{
  "num_hidden_layers": 12,
  "moe_layers": [1, 2, 3, 4, 5, 6, 7, 8, 9, 10, 11],
  "norm_eps": 1e-05,
  "beta1": 0.9,
  "train_tokens": 634700000,
  "max_steps": 9685
}
Below are experts of layer 8 (counted from 0) of a mixture-of-experts language model. Rows are named router (the router's row for the expert), gate (a neuron's input weights, with its number), up (a neuron's input weights, with its number), down (a neuron's output weights, with its number) and show model dimensions 0-95. Each number is 500 + 25 x the weight over its row's rms, rounded and kept within 0 to 999. Numbers have three digits each.
After each expert's rows: "mostly gets" lists some tokens that are sent to it at least half of the time; "raises" lists some tokens whose logits its average output raises strongly, later layers aside. This comes from a sample of Wikipedia text that the model never trained on.

# expert 17
router:459461500494461501500494471525530504463532488527467507466529491446521482510503473496446547483453498530506503521525493485520517533543505510493528500503482510509536444495534499503506477508480536515493511481516507517497492546559456465523528486494435489518513513492512497501502482520497471517
gate0:502506484471551524520458465534495516489509492478456500562449494488511543470480476450504498519490485445504461561489504506523472523483481480479474494502493459535524497496504477538499515520511496533517492514504527504506488489517512499480556537485484504453507505469460467523490475508505508493
up0:533490483453504507550464475542502505446512505486479482528480477504498483530504456552506501494510438495463523495476523507457512523500479520509494493489516537484552500482511480498470492545527509522487502534553476504480542484525477482537477516507484514499450503496531452513497501500498480515
down0:479518488494499504475505502492483504527521512487526473483461516483501491481525522490514464450484538473514541486471495475486496498495497528524487511502543520525447530532510538522505496529485471532520506484449513507511496489467482495531483492534500519490496506535460567528494574546517494548
gate1:471500489522487490474520523459506500531510497545487490488520472471497462515514546507510498486508542486511479482483479499494552454480537489478521491519433537475468432473474489530475532497509482475468498521523495489481513461496518492510486515495487523528523482456514522495524512438511467482
up1:515527505554527519509528477496543473500527507478508488447476522511513530476563495534511503464525480497543502491480512466512515489518456531494524536498516519492497523543519462510526461462527520483472526510535459533487510542514475464494497467513496505503502501476495478464501513466492455481
down1:491490510475516505474512537483514524479517507481510511513529455483498506489482499531467466525495520510507484497490487519493511512476515535480518477559470538482540449520491506523479517472507475548502521524491508445490540546506502534527473469490481488567478496477499491552533510514488541456
gate2:521501493533506481479531494472516520517529499422493523486539506496514491486513489489443532522487536487489516460532515490483505517490493486442484513508565532451467459502531517475467490479537519523487471510458529505503488496526511488493492499457483479507505476491497482460523491482529483457
up2:482502549472477496517498525502468494530461526509509483509487529512494509521485499508528535507531501468510480525504481467522526520489499482556514500526481482531493542493463484473555504539514477436531480458508516469479514504480498489492541441517530519491471508455485494548494509491472523530
down2:490473499466530487518514553509465537506497554499498529478500544506492523480502500514499535467532515501467512509497508475490499451497469446506501461502496487517499528498550475477553518496545507489514513497449505514548526504475517507500480506501516486514529542520512448501450491519540474515
gate3:504474524527484506467510497471487495531494522499491461508476461498466508537468461502435470517485547470429481474487518503511460455531466494509473488512476517505479483467514551505511490496503469461460478462467501486485509465513501500508493459512495515525522493517512484485518496464524484464
up3:474520507487446490505476504535481455483546499486468496503506525474518452458495511560509492507486488526488464522528494485527548509463533478553483478495522508463471493537476502472516483494521502511540521525520504466454504525506500514454512508502543517539486489504515536502497503520463476521
down3:491574449476482490523464453511477482518456516501493483476499519486542523495524446500506509526469512463474503503506513484515495439483563497512479513504524465478470523500506483495501488507522469510531456509493487459514507487467512498499504514489502447527490473509517494492511441474530497494
gate4:503444513491511444515512521451521463487543484515523512498509541498512493475483522510473522497465500486498524428515518466559470538532448498528517486490559510504492483485471452498502496498509522502525511470478476509516487499466482499480501473481520495498523524517519524471508464527504529502
up4:465541491502504449506514539481429487512497492450526523480501453528541481501484507533482487531486524486541469510501536501449501489481514535488463508499488490528507524511470465499493476542465500514489479499488505505479524484515505516522513533504491541507476467473566534531502529492488503503
down4:487519516509515530517522508510492515526473521448523502478472514535527515490486471514518456509516489543478503485482535474488497522541460524495516510515486494486539522464483548511529539496505473507492503516530471468535482518532496533501533525440484494466504537514441494535531521487519464536
gate5:529521515515586519465502513524481487524527489501477490545491509509479500473524508527474487496512482509487488525463498550461483499510513547498457478512491487508509484451506527539579512504495529491500469513498470514503460504499492489482525495500485547505489539524519498509531510458479522459
up5:508487504520498493545471504476515491456468499473531492490463515480505512469483448494503460469441522509525481505487497500506510479497512486500543516488518451540514530529494486484503500525499492479484511531486563513514484492538494513456515475521511507461516468462494458545497541554513458497
down5:505486498517485535481490481500488464463492517504442501513491475483493482448495496483530523488419517508504480472497526494469499491472483475513546527483495494467454565506500416465521487483535490515501462529480487492543480506501492487490493524473525500466516490479489501500504477507521466499
gate6:504476473549474468538504508533487494534531543549499509462460488496460509504520525449489507533514463484494534475491514500508502490511491493479493507508490527530521505488509487527465527520478516528540505506567460535489515490504488472496490475486480519483540460493533474459502459512473545507
up6:512490475441501515499525489499480520524481497457497531522534526496512488513454538440485508480475496536460499492513518527511500476522452526455479523500504489473502443507488478503490466476499524514481528503467511555511483471451480498503518511513494451544507503515521494492503548518501546494
down6:550523523482531501498484471521447487490517506491494499524476473488504482470497545484479525437474480520519451526457500522478485478481520496533529530522530525536538501528514482499491479458508543492483497475486512476491539520483528455488571500490490502496469471517472485513489508520509494529
mostly gets: "é", "uan", "ín", "í", " Han", "iang"
raises: "of", "p", "st", "op", "il", "be"

# expert 25
router:503541524501518452472474484550537500506511511486494480485528437475492490540505512517531466493526464543493478540495491503437492572486528514546513486498506490502502462506507518516520523529496512519503474540493518539526519507498478465521474504489504534524512498486499528515536474494504466472
gate0:506481522549503491520501500444482486489454454533537480519499511515525484513480500534526502480424490489504481464531508510466505501507502495479479521466511505519507505500497524527500512524519517514527504498535480501527450482511540518506507495480521501521482485561518476450492482469481577475
up0:510503513461484469461459534528471514511525478475491518487513478470470512506498492464484504482512524537504529518520473534502484562470537500535537480543526505464462519519454497457518491499461446450466515487474509500479539490530462509508500481519502503489523518466508512517502516516502483475
down0:491510529487510502502466540515558481498475499452520508503494525492535482461513518480463505544503506436528462507518489475515541502510460493465498521523471515518527491518520442515505523493512454514497467503462492487491501515491523503519462527539473480461495501500559485500507495488504460457
gate1:478514474487482503518470529520480516520501494509484543464506509526488494472517501544459492516439543530497495483508502521509518530479474520450517503479522507517500498493515507504530494497475488515469539493497486501480458522475545485485486501497523467447546459468521533459476512526489551440
up1:507517518511492480509495516504501502448506492476505515517467501526475463530498524553481517537499498523525471511513519490529530535479523484499531487476555538518507518477524554437500516512482499545533531508492438468500493513493507495524455535475509503514528497494489512475519450460470527497
down1:485485510497509504467486484502481522489492470509506507494492491496518444500464488499449469483450529490476483499544492548473534545546446512482518486507480512508487529500476477452491491556468508521474514518533509469522543519550496484469485475467498507524496487500500536469524533467504532494
gate2:498506526485505528482482505505528525495527468530515518478502498491480505480543502486455534519501527501543506472525531533514481524551483523471481435505482524544535497535495496531490528496513513494513484504509476485517501523558482517513434488496534529531508517460501525516475544524521541478
up2:474497463478515469479533501513451474510502506551492481513519505490504461513502528518489495481480476499488505510497495490513531515496470478512546542533533487426542477471502461484506485516522497508481497491496499500479496514466508484503491510512473507476520429492517572497506470537467456457
down2:496487500494505505524534485514529471481492528494468495514496530495507475501477485519522488510485462483487498505521507481539505485530479501490465499513506514515505496447514455464488496531503484512461509477445483502466433464467486523534525539499451500479488526512468506466455520498489565440
gate3:539523528496485495529509489548509491476488514486491531496485486498468500498464492493544517525502498498482517528504481506466513534496499467488503553543508523428503519556502473531532521549510492525491476505506496486488517497498552524533462489520523515509479502477508542469478506448486517440
up3:517520476521491476523498485532498446507456507515460485502465479485495514500469478494514533483503508510503544430490524527499445493474508520514483449543520490465492510480488493521506494521540476530475497482492481458481460499503509450479468488501488500505482444518483482455476486475483492456
down3:478474487551481537492487510528503491511492447529506494562468501484509500493499467506524494515526479475486521479536491483504429485497495523514502470509487477487470524484470524546502491483535490488493482492541489492530541505522489481437473448497526457491475528498471503509542472499517506463
gate4:528471494489475544476503477502461478458536463536495514539490503496508527527559526487525491526506515488548580513508462518546501484514516499508508517526490505527518503510508489489479494498488470510518544533493475465504540523527510491486485511523519498531536529484503477466487447475513515526
up4:504507532481471487500503484556521487535538542473504518481477481519511523456468490520560480482476473481513474460478477525500516545460517529569544498455487479490509521463468514485513512493470477474500477533471513480521502500472512490493514501468485507477447499490502527476520497515506479498
down4:527535476474512496488494509495477505496471458516521527499533493480481478523540474461468521549498501467550524465480488517535463475486474531472493490507495516503511527431524498487505515515522506463498513488471546457518517470478491483489510481470496482520449514481512469490522472553539507489
gate5:522529508501455518488482507509485464523512516540514496517524541530503512494471486485484485488474494457480459449506488491509496471535539490479512528532486479503462496480492501507466481492537442493535490523434499533503482475476520532484487464517477508536483478513473525513504457478471554479
up5:501510491493496523506519453490513521508512527530486514492504511511515507519511506516471524491542467510453558524515528480498475470487483513511492503514557478475485433459461476545524514521553478491481508470494506510482516471467484483484500561503555505490497513542507508545490527481534502491
down5:487517516508496549485536504521505514455481514515554478531484480521491529544501505536512500488487531492518513508487470466506464564523485478516524493498503496486520511522544503499518541459516487464506483496448515516489522497519528529463540499459521517544534520525459545517495498503478474469
gate6:476463546540532516472479500546493475522528527513471535529504495488492536493481531488488468509492512507476466514507514479496514452476490501493493442525501506469511509469465481500508490492491476501466492474477489532497486463507539481477537525509491482560504521533537506469515513540449552511
up6:516500496502501524499526463456501495490460560540531479501476485441482488488493486501433544477481527543476476488529467453544506484478475527513521509507483515539490498476461515515501494526508493480465484495528496472541496530520478511519533509490470525508490535510497491468516511486529528468
down6:559488509515516538513522478458513474490550494508484505496462528462521485516505494492482514495513518483484471479509506527451497485557520473511518530479503510497469510563488507486507499492538448492485520541530492464484522531451481483457476506479498534529502479509498445486460481491507512514
mostly gets: " Al", " pre", " inter", " All", " ar", " Pre"
raises: "p", "co", "c", "ced", "ic", "bor"

# expert 24
router:503506530461527540435509493491465484478499502504521498543519487520515476474514541539480520522479457527486515506494474531458535497488450537494520547536526509475487458505515518487522490501491527515500529508527545480488486539493526482505494551512454522469484520489490467489534499512494489525
gate0:526522514521502494512488510517472493505420512497522468521508532527556445475517520485458493541513487511496470494450472470503508514508526494506507493496524496529513536537502527506513511517498493493536554512499501446469503512542514507499457463505519479529506461460472499449476510502497500487
up0:496486506510464536501476535529552525484462502482513488482509465497524500494534476476522479512469478507519485504536508549487503524488547485549526480519493466503448530462546542524502476523499450486500532514494504484468523522543512478504520468514485536442494495502538472503481494514498493502
down0:513527509551532486496503540452493555492462488471512479481504471491463523520496508531520502489499547483478480537540487467484498538542475517508538497503502480488516534532499477489509520492494513510509518497504468499544440511456494460498531496504501477557521521520466525494518469504491497546
gate1:480478532479461501469504471480521492473509472453519514517501512513487484492492507505475504521486517474557481499533506504468481510447460525487535534509503497530523424494514504543568490499511490489497478475456524453501468501486479475527522502482502504494462512517497468490507499469453536497
up1:469510515506493464483468484514529533543523521479509488525507463463523476489467503483470517525512487495454536460507528480503471521527512450497496485459523532514511530512497463428465508530500467500478502502494515538527506461471516497464481498508502459526494532543508515473502494490483515452
down1:482485512501455510495548496475471489533489487512538511457494466459475501504496509524483477472518481472500465522492529476528475475479478473495500549521483455520490493448511474519488541527525552488522535491507492518496461499490484457501514498515526544511523541505503486525465482492439487470
gate2:468447470520513496513501524491519512525500508508521502503503526544493479474549514461471456477520506511485521462514509486473491525511520543519486513437541460537517501534463498452490540510503495519519501471503492521483479496524482510463486500533503508530509535540468542498533484521510528459
up2:552487477449528471534477506469488482505462528484520517513521473488469501470477503500514531557479499547448506507488522444497503496535530475492501501535460518457509508519541505529531482466510500500471472538502490485468495505478532501488512486497527534489498468521534527500473517534503496530
down2:468524529516504479536515474519496484516478510475485522515519537481526536518509497497523512523482509527515500497446478536497439461514504424480504528509439496509484512517518554522549494522513471505538491489509514534477507472492520505469504505472500536524495442494500511484487530524474513483
gate3:545474465523482513449451498480475509510513496508530488514527518499519438508577538493469506579464479485488474513476486497513540470509513488505519467529469496534503543493501495517525521492495513481489510517496526481511478493523516495503517505485474522559508516523506508532515485537502504490
up3:497460513484476497478519496526540519492481479496443536510557510457454519432502497523445491503510542522472471504483503516477516502495486506467488488503489477485531501537519470464486540461474504482492507476516533477490493473526478466507475533476479533479482524502477521537498497535488497521
down3:496524506500488481533523527541505518554511522473536527477500523458519526499488495501492528430520524540547511509470528493490511529494547505529470499535476525498515437505471475499500481534470507535505504489532485510480470509482499491496498507536523550467488530470525491506511547509494474515
gate4:508463503488490522480493499495499503517466494466476506545508551514512536503492509500499504517454526530469514477543499544522504526548459469496441454507506535531502493537473504489488501480507540483456505509469477484500486481546546506506492519470464514498498478461523514495551492516461470501
up4:510508523507485470526462489501531507469448520516476479493502491509473531524476452488477421472538461449525529517465532463503495465543478516471526513476480504491500508529495485533499510502516483500507506493541541525484505510505467517551485492507512492477525495535513489504477525533457513509
down4:508516522509523502473507450540482501470519503543541469489498512505496461471496495489526499509484492518467483485508494512505526450506491499498517543532488540538500498460480524487499521486519521463503532491466460491509541542510569503537507485510475551491479508487540474508520460501467497448
gate5:481495495470502531491464514454475484500475498469526483517501492519499480518518502536522455511479538477509482518490516522540499465448445474472504496497514479484492506516520490513507494483535515471452523585475509467499522502495509505490485532482510478457512495469540477551510551523495506519
up5:481510494506499493510493493499545563527491471496470466558493518459498469486495537523485490512471505507495469544490518468495536502483532511471488515523532502530431462547520496519476497498499501489530485527515511508452497500508501529523534475485484431496544490504520487488521457493493514478
down5:503523478513487521455529507569510455568476469574537512537521506500496490537507495484493471506510484502499474487493512507506455512531462518494473525490499504512512475535521505498557463485503511548490465508508502508495480490563476510494535490489461502493501528497489488495484522500487527485
gate6:501476495499504516495467446502522504532541493504447464517536531548459480520547482496518522484480482510480504478515523492526527416504479525450501500484490522497505468474505523504483503478519478539496470510460464517500461515473520474499489506493553510480496500517498489446498501537501493485
up6:503460506471492472484460507475531507493495500506483523503487533478482491497504491511490465505543508517477492517496472484531481529486512474485468492403527499488489516547499501468530541500516491509444530523539518471498482491454493498476493491538468527477484513501505486559477502520523528454
down6:477482521523527512511529451477511494473490507527473481461509535511484518474508497516476532518474484496513460478516508472490494500447504452472492492459484494505513477538487508478452526525522487544464478515455483468536504490470501543469476501531503489452513493508542544493494491480502455462
mostly gets: "ö", " land", "ü", " War", "ø", "ock"
raises: "st", "s", "g", "b", "t", "le"

# expert 14
router:496505484495478464522512440430531504509528513584476484472496514475497525487506521508477504540486533488499538474505450473524466530510445500524482518544527490503516514499482512500510534497533513466531489490500489490464510460518512491523519490523522501494523482524498470481495481512498543522
gate3:513486517474535524494513488523530537522534484495502523489478484516519456477536477546514537434515466527473500499481510486504516505485506524481521512466464518529537484515513517490540499503492513508511517488452492560464517477497445511524507518487513495488546454518518531518455502463520474487
up3:465508448479490504536488545529483488494466471483508520500473486543531532503505499465539548545473485501491474500459523507516480500504491477538497515505469539517481506511478489460544512510476490474532520475493486452547494487496489499498527501453480513518542505513455473481509460506471510461
down3:505528528512516534545511491494491531475519526587516481541518492497547534487488514468484513560495534477516508472505482491502492501512502487485486512498533516514490512484494523490471494460520491512516470486513498512516440482507535481497504462492462509528481512529521498493523521577472539516
gate4:496489428486514508526532521524498464521473497483504491499460522528450489499533494513533530479556474538540539524471515474490493454532506509505536517500475528497532510504523495451503475495501514470532515482490489466474528519496468502538480463533494517515514459458483491502494489511533485513
up4:504451558491457544490534499506509509488503499521448472512499513478516473486473477521554497529470516534475513524524493498491491532473479521496471464488528532486480506489480483465501516525531484482522476515508493505529534502497480505464502446479465496524557511534509504437494479476477512481
down4:498510472489429510488508516470553514513507536523495531523486505438503478465528470476494487523494523515495452501516547511471523501482442464482489480506505476523464469491515489523482514529509525493493494508556505507540495516548495523476496508495512507509505517502514444470497503509510514439
gate5:548494484534498504507491540530464461510517494508487510467516492485532469483497500469460489517476503547474517480517518512516488510495496529517464512444470537541527504508505496517549466533480534508528459482524471515494451517480523554502508491480482507445484496468469489507495535536508479494
up5:531465522485479495503520513509504484452518464529485501495491486502490510506527517503461467506443513521462487523493509501505482539509517493522497560503495477486554545512503505506524436534564545496510475465493480504472488493460503513477481505517503502459478505484447458493469509485493538513
down5:516482537502496505494512470478487511528479476472519509518473509483496453477512469499499516470477474519494476470477503478496515482514495497502468493497492485482502478512498459515518493448498455461459523492513461570505466502502479471465474520510470453461500506436455491484515546520476548475
gate6:476486469479494464537510498507483468485463483520500520485541498527476489523569489484475479490488493525458511500485502530501487508486499484497478524484493492523528503485469460506507501472535551499485498505455471485528555497490487513478470444489552488488524500522490478461454483472542449488
up6:500512453530484546515505456485500494517497498478500502470444504503515506514488511494524508481549497481538497465533509488501494523531515529508531501525525488498480506498559486493510463542463465469478515552501477489448464488485535501485528523490491528463486504513540535493539531531472539500
down6:495527523488511496502496478503464500504525486436503506477494563485488498472493470504523490461490541498437476491493452468479510533499466502485511517523525495467506464510497541474504500509472494500469497492532510471509520494445469504502529479522539502501532502489430466506502487557498475480
gate7:476477451473488456513526499485504498475522491514510525502487438508483493524528472523524494492536513488518535485489515513473463537502509513503508507465485502518497514519496534471527504497479491534463554515508473483519559492489478510541491543512488461449517500516514530549469563518514524507
up7:524497530488494491482501492532479537526441466493457503504516563492537511472475508489511512513496538485491497451490456495517494494484500505485489505482484480451497459516495499500466516489480477421515485536511495505513502490499500465479515463504479468482486518472472477523473495472424472519
down7:519527527482492498499500477484531474492496508501511495495487547463505526470564488454487515535507477489532509502500512534485492534546465492529518455498477514508457504540484479529476513447508498466465468533494468530497529495513521513510483514466523486507524501531476483480453469473439499496
gate8:539510432513551486506491508485505493525455495500504505502515518495490468493517493554472504500500506454487499523481516481503517471508471481474475513485477517515518509493469530498519541551524514494506480488506493528508490540482489556476482538495523478484490502566501539551505537485555537506
up8:479506461508440524534539481509527514522541527511479520511510495482538516511519465519524513502536508509520555481479503478495497487525504553487480456506509502510513497493519461490537512488468501467504566465511466484469516479513501460536484504465474476528527504477497459475521534481500476476
down8:528504507525525496493501553492474484528473509441499481489478554556486502519467497480515480465483457507494514502483525530485471470498510483490484507485479556519500496493491464480540480505474494509521530492505532524483477509492469550506512512524457516485537516523495540500469554514508455542
gate9:506502534477476500465537509490467507518474492479548501516493500506492506505535483488485491492491526513494518492438530483480532515490478452508496508498516444493476476490507491481481524444533484506490558483504514446511516550484494484533486480518523516479468535456466468499486485438524477518
up9:476464535515508498516461495471522473487520488491513522480487549500466501535500550482487494522496527532474487473467465463490472478461472486490517501524497464489492521455488480504490505470538513528462470522493514452487461472511522441528478465543544522493512493496499509516457496504511500537
down9:491529456548521490533435524447536531477508517546484518471521481477524492512473501453503503523499489523539486520545470549514488488484497551485485496486499494500497500487484487524493486517524498470535478482530491469509454468557498478511514528484518519504510482489501533532496522532502525514
mostly gets: ".", "s.", ").", "\".", "es.", "a."
raises: "04", "00", "03", "06"

# expert 36
router:505486433497549495521492490514524533487520488473546470500507529465494501548465507431479502507473520525517503479505498533512476505526496489525481488511535438484484510505483506544459497515490501518518477490481512485488493444531490473488476502475484459521483518509491548515496475450501503463
gate0:465472512480513474491509551542459530507479511534471525491483514520542457452468513505523493469470487499515511484490491493496498518460471467504514494490546503510522482494485507509526519524529534434486495531537477477488501520526521508463493522496466525451496462480498464480451511520519472501
up0:481503541448467487497538465462522482481464512551496518544511507521510499519521521521475538504524496512499486499486489490489447464528476492528523485477504517510508470513449521507504476503477509487515467518500476493518526512487463541500484463467519496514553510493482535477517552543552497512
down0:494507501461493490479459521480474512505526493488494474494486522498520486459487488467483473522502497532515535526507465510483543432487527482526462538537493510512528520461473498481538466465516543498520490528456517499545476476478514480495526450459484501528509525492458465533495499506488514525
gate1:488486481489456500484507503482476491535500522501492544455481485493489540475512435483501483471553510492534507524518513494530471465461425507458505498473506501508514477473527507500468506472445517541485498506499488529479497505484484455505561519515528512513482538507520509493495532494527482504
up1:517515488479518517487477524528483468491487531513479477463454515454517513480558482511520518536514475485505470482507459475510509473511473496454514539519490518523470479502505530514524518502444487500486542561468504534465501454519489512521471502468497512464485482458475500471511525479489468503
down1:533481469507491473531505463536543456493521500530530539496548472482509515516500479499529495506516511502486499513472481478500544494480504468544523472526424513526499480524487543509516513478483516513518511502477516474514506507534530536496518505458450508516491486515544475518505478463458482465
gate2:507506522492505514534474520518519518474490499498492512520509529495480532545451516490469459498489487512536487526498495510483492473436491528505499511475504499465468508487536499529480518526494399465475489511547518473485462549542502471486494516510510493485537488488543502510504466502504528515
up2:516515527489472453489496499480493467500507498488442517464513494487489483475533517479550490493512500473461513496517481487553531494471479516490519459494542477485489480485496498477509527505543552518518516501578525551491497485498507506531503478542542513482473462503533516491497510507523543525
down2:493447478505505492494508532545500502495516500523535460541493513505491516534547480536501500548542492490500506465505483515516488534539453486496457498497547496448526534493537462497469515477494480519478538517473532486536476531475494529501470488497496504481507513507476553482508485490485545480
gate3:464494520499491506503542474481503521520502479506513492547498484471492499478484443498492463531472495429479482508529520493455507557477554474494525541513509497513519455529491547511499515500515517483498499485531522502516546531521498475541543504472479516504480521491499494457451510475505497495
up3:520503553505493546504510499511476485502464462498475481498478555523539443527496533511513498501478584514501484508515514475482498529495523465526465511482498498495458529483479498496480491516488490482559496524498498495442476539523452494478525469483479525512483474516506500499509482522533488518
down3:442477502499544492490471530508478474509510463517500461485519510497508459510509500479537543508477512483527483505486512472489492523486541447524488480526518550474501493494489442515502533500492506529514474474511528562520474501492472521522459472509506509527514509543484439511534508519515488472
gate4:491512520472480474493504497510491489508537464476482499509490506479471502478468480506513504505475501527534508453485523539522483479521541491474480495550487498496501491521484504505490492505499490513563472490523522536573542512503500511520508565553524482498519489457506517506582490487517464487
up4:495484517538513496520518495473549506495543525511516483491494461562498501504469436515527516485534509519495524539515492514506467482526523529494505483549495508489537526510533497501478490507469509515510489509501536502515535485524477494527508536511433536532553509500507483468556492487509457511
down4:536514472515485438498503491487515564508516468466535461514514483514517515495480526527461519475503488533537481516492492492522517513485523477514495570481474500514542507513485511526526543511499514513456445504487501520505474515465502488515518503528503495496530508453518485498507510494453452547
gate5:512481539491487469523465516486536481494488502531494491507495544450575466507482462497521483532528504489462505461529516493476525548519465510484502502497524466500491502490528505483493523500473497468506529514516479479519527492498485512516495504506484508438489452503497490452544498526453525451
up5:482461478482496491514530451516474496548513526477482477545490517485490462535474485508516494491500477534425523503502498464499502473543508501478487519481523463497514438532531526499505529506488463535470487543503455511545512494493528484498482508514504497530490471462503506489488516522482489451
down5:509510467511462524498471537500498460536508490526507523526475517502461498512493535484454441497554528530520496500478525492476510512464541494512513531451577516487517459475463485494509536511499490510518505520477502463515531515541496467511492508515534498509542510501488505514513504501549510491
gate6:517493524538518511466520519491503473469539502494450493480526534520511487484530491547481479494542526534494525480484516494441510547518520489474487558504471507487496526452528498509527468548517503499504469505485458513471417485506513517528490501504474509478508509498461510483497492513492475497
up6:511512463456512493486501529537504527508504501518508515543457483504531526500508460492489516521484481492505490449498475513511476473542488488475503469438469520520549504552488470489494477523514525482529526453512531463503520451491494494515506545509498476481523495514500463496452509499475466456
down6:468499481486498481534445473493480508481502540497505493533498520554492452510566466478536541480514510469477457529494484517519470487487519474519492483510502517483508508506528476497530432482522489523510494499534495497479461500475491515540519525525512492538512526521493524453512496508455515467
mostly gets: " ex", ", which", ", but", " who", " rel", ", who"
raises: " it was", "ange", " of which"

# expert 39
router:508447456484521532514475516501550478530477488517453491531483524499469511517516482501481502567477520507509536488517536537511494487439515475528485471524519492478526474510491513544506465507496471510500532474497500487527509511489503461448471521483514465525457471482497534497491534472498509509
gate0:454467518496494495488486471531532443498505549498503484512493488525490468490527488478492494480494463458523511498487474521447481488468478493505514477468521481460487477481441516462496505471507553494480478464463510520466525465529525480492483528485511477511516528519477517464531544518519511468
up0:498487482545502502509501499542497528515459528511500484522530532488483510505469541519557455506526489459502438518491481543482494472505531519498503532530493458503504532527503480485500550483516492515505510478483521533510465471493473527485513514522514436506507537523485492529492488448526486466
down0:461517493512483525520476459514473495503479502485484491517531497472471499484533490466492490556492509522491499540514549489522515498499533500528495471486531459551499548466536505478498554511490537500484511522458497541556475471509494497496531513466501491501520534472554529531491500485519513531
gate1:505510486484511460503494554500436470575474490447513508531492518530502475481494526498467526483470505554495508495497520479541478479560491458505503486505527471506515502500526507472535492505498487440495527517466493483521517546475523516485482504528485505486487508513516512478506461481493473485
up1:523529517498505474472513507502466549495496519467514502519507515502496525453458492482479500511503533547457449490477517522526509475520483481495486500540528499483518452509505470529508506493497469448498519560522550524504527533481470526507483552520529531500507504527475539504495472488540495485
down1:478493455491495541507479511492470467520479554501481498507504533520523496479508516522502485514523569482491530512475471523482468482457551532509529492511476499507507526487529486504522497496470501528545511473494489486522513545522489447559473512502486437489489486502497474534520513489498516548
gate2:538484529508480537481492496496516525507489506516507510518504568527490507513544512449508476509459542504457499538500502500494567513474497486521494445476504490485488479496488469489494530535555543493510491538482471531504522489518504513489533521538514500479487505462465460471505483491487457490
up2:459502494516499500490559478485490478497485469493537445504505453523481516521484482527510460541494497516507532448506523504515496469533452499481513517468543519503444514497520513517527473527508515555539521450482472517475490496469507494490513482464512458491504522537483521463486492503503497512
down2:476483520536482463517476507476491546531505513471497507485479533495489513531482503515528463508526528460532459508526501528485509490508470509525477481497525492517476509473510481573497487499523546461502495538510524508473463508467503499470490535459508479503464458476510528493472495523470535558
gate3:454493519510542461517486475544520493517491483495463513491509469502486530497489534510483509496534481535530520503469544533462554486476467508464463494536520449461516542451504513502495533447519480516495485501526498497486483509488459495488486494516524503473480491473506475465460515459503495495
up3:507472492507499505511488482525504474485518488531472530477461482486534522484490469503470536525493505480495530526496562539514507537487487499500472502534454508490524483479499505547496481526487518514499485529488485471512469494520531490562482489461428512487542501465487491515516549468450498475
down3:485503479496482465547501494483486524487499495459485487501499484514495492527520493522484499484470497450516513531473480468506487476490486514468531526421479538485527495525466443526478531521497443506493528523525487503467527509481474507454478494493471502467475492458487459506487470508476465541
gate4:493475514550504492515539503473475457497501583529558535517464498546496490463466515519496504494480482508477506456537527512488497506505481512516460469488482516500442505449512491520517503499504512501521485491482466513490531506510504523506508535485447473522512534532475519474501531500527501494
up4:498492529514536515495489551504473510509497524487544505501550513488523530482475499515552496497444462508537497531460488512482535463487483540497474490491521535466504514485506509510466440473486508465520506488508502475488504509512561549489487534482469477516468461470529509498539497493519493511
down4:499486519516478511512464508522529501470498477476472497450552516468489527462515543513533484564473513470513490459523467488480539454504518524473503532489468509528517521529533510467485521504501487531501449492519509514459473494488504477457489467501500509500492462469513505524536460502505509526
gate5:502486478489457525519491530483489558486503450518538513546535503535502499541509506495473534474504512496479491468549493483504509522457483494487480539445492490528472477518489508547522477545531481501511493504523454491490469499526477496484534511469479507468502517513476552496494474520485530469
up5:516524489527506498447485526485448471539507518494508495538519511532515508479498467519510469473510488483500478540501526454496489482537502485501454502522482519457489497517508513465559516485547536471519478476479512448524487474463483511488469440547490521524497497509482497526495494499470488471
down5:485488472455491449497487489486517512549472509507507531522459523499500495500581515520561469504478499528515527540498527471463479520457522494479486507521502483537482502544522479504508526512463474510512529499471466508454510506451508519501485486524524513489502482461511496518510485501490505448
gate6:518493468488496535479509522486493537489499546477481510473499571527512497498491540531493451454514517547472449501494466505528541529505518527489493513500524537507528482531495522510520516528538508510478456483525517502469534479488491516466510486533553507524518494487539519503474486506514538514
up6:478484512541463498501470483528512435501487466504525518488508458526533479489535521467527524500463463473502530489507490519462476490482483533550506442479464480514513506509512488468513485493527526477509518478492528458505484542523505490481492465519480477504493514485491466507537447484484451495
down6:503514476519454483489495520487508524471498528567509463488486520526497499519527448486529498484518511495479512504516476509458504516520494516505521509439496507522530505525528526512538495522506522515473542480527507509481498477493471508525501457559488579494495516499529531488488495562528518477
mostly gets: " He", " he", ", he", " also", " it", " She"
raises: "aven", "ided", " held", "aring"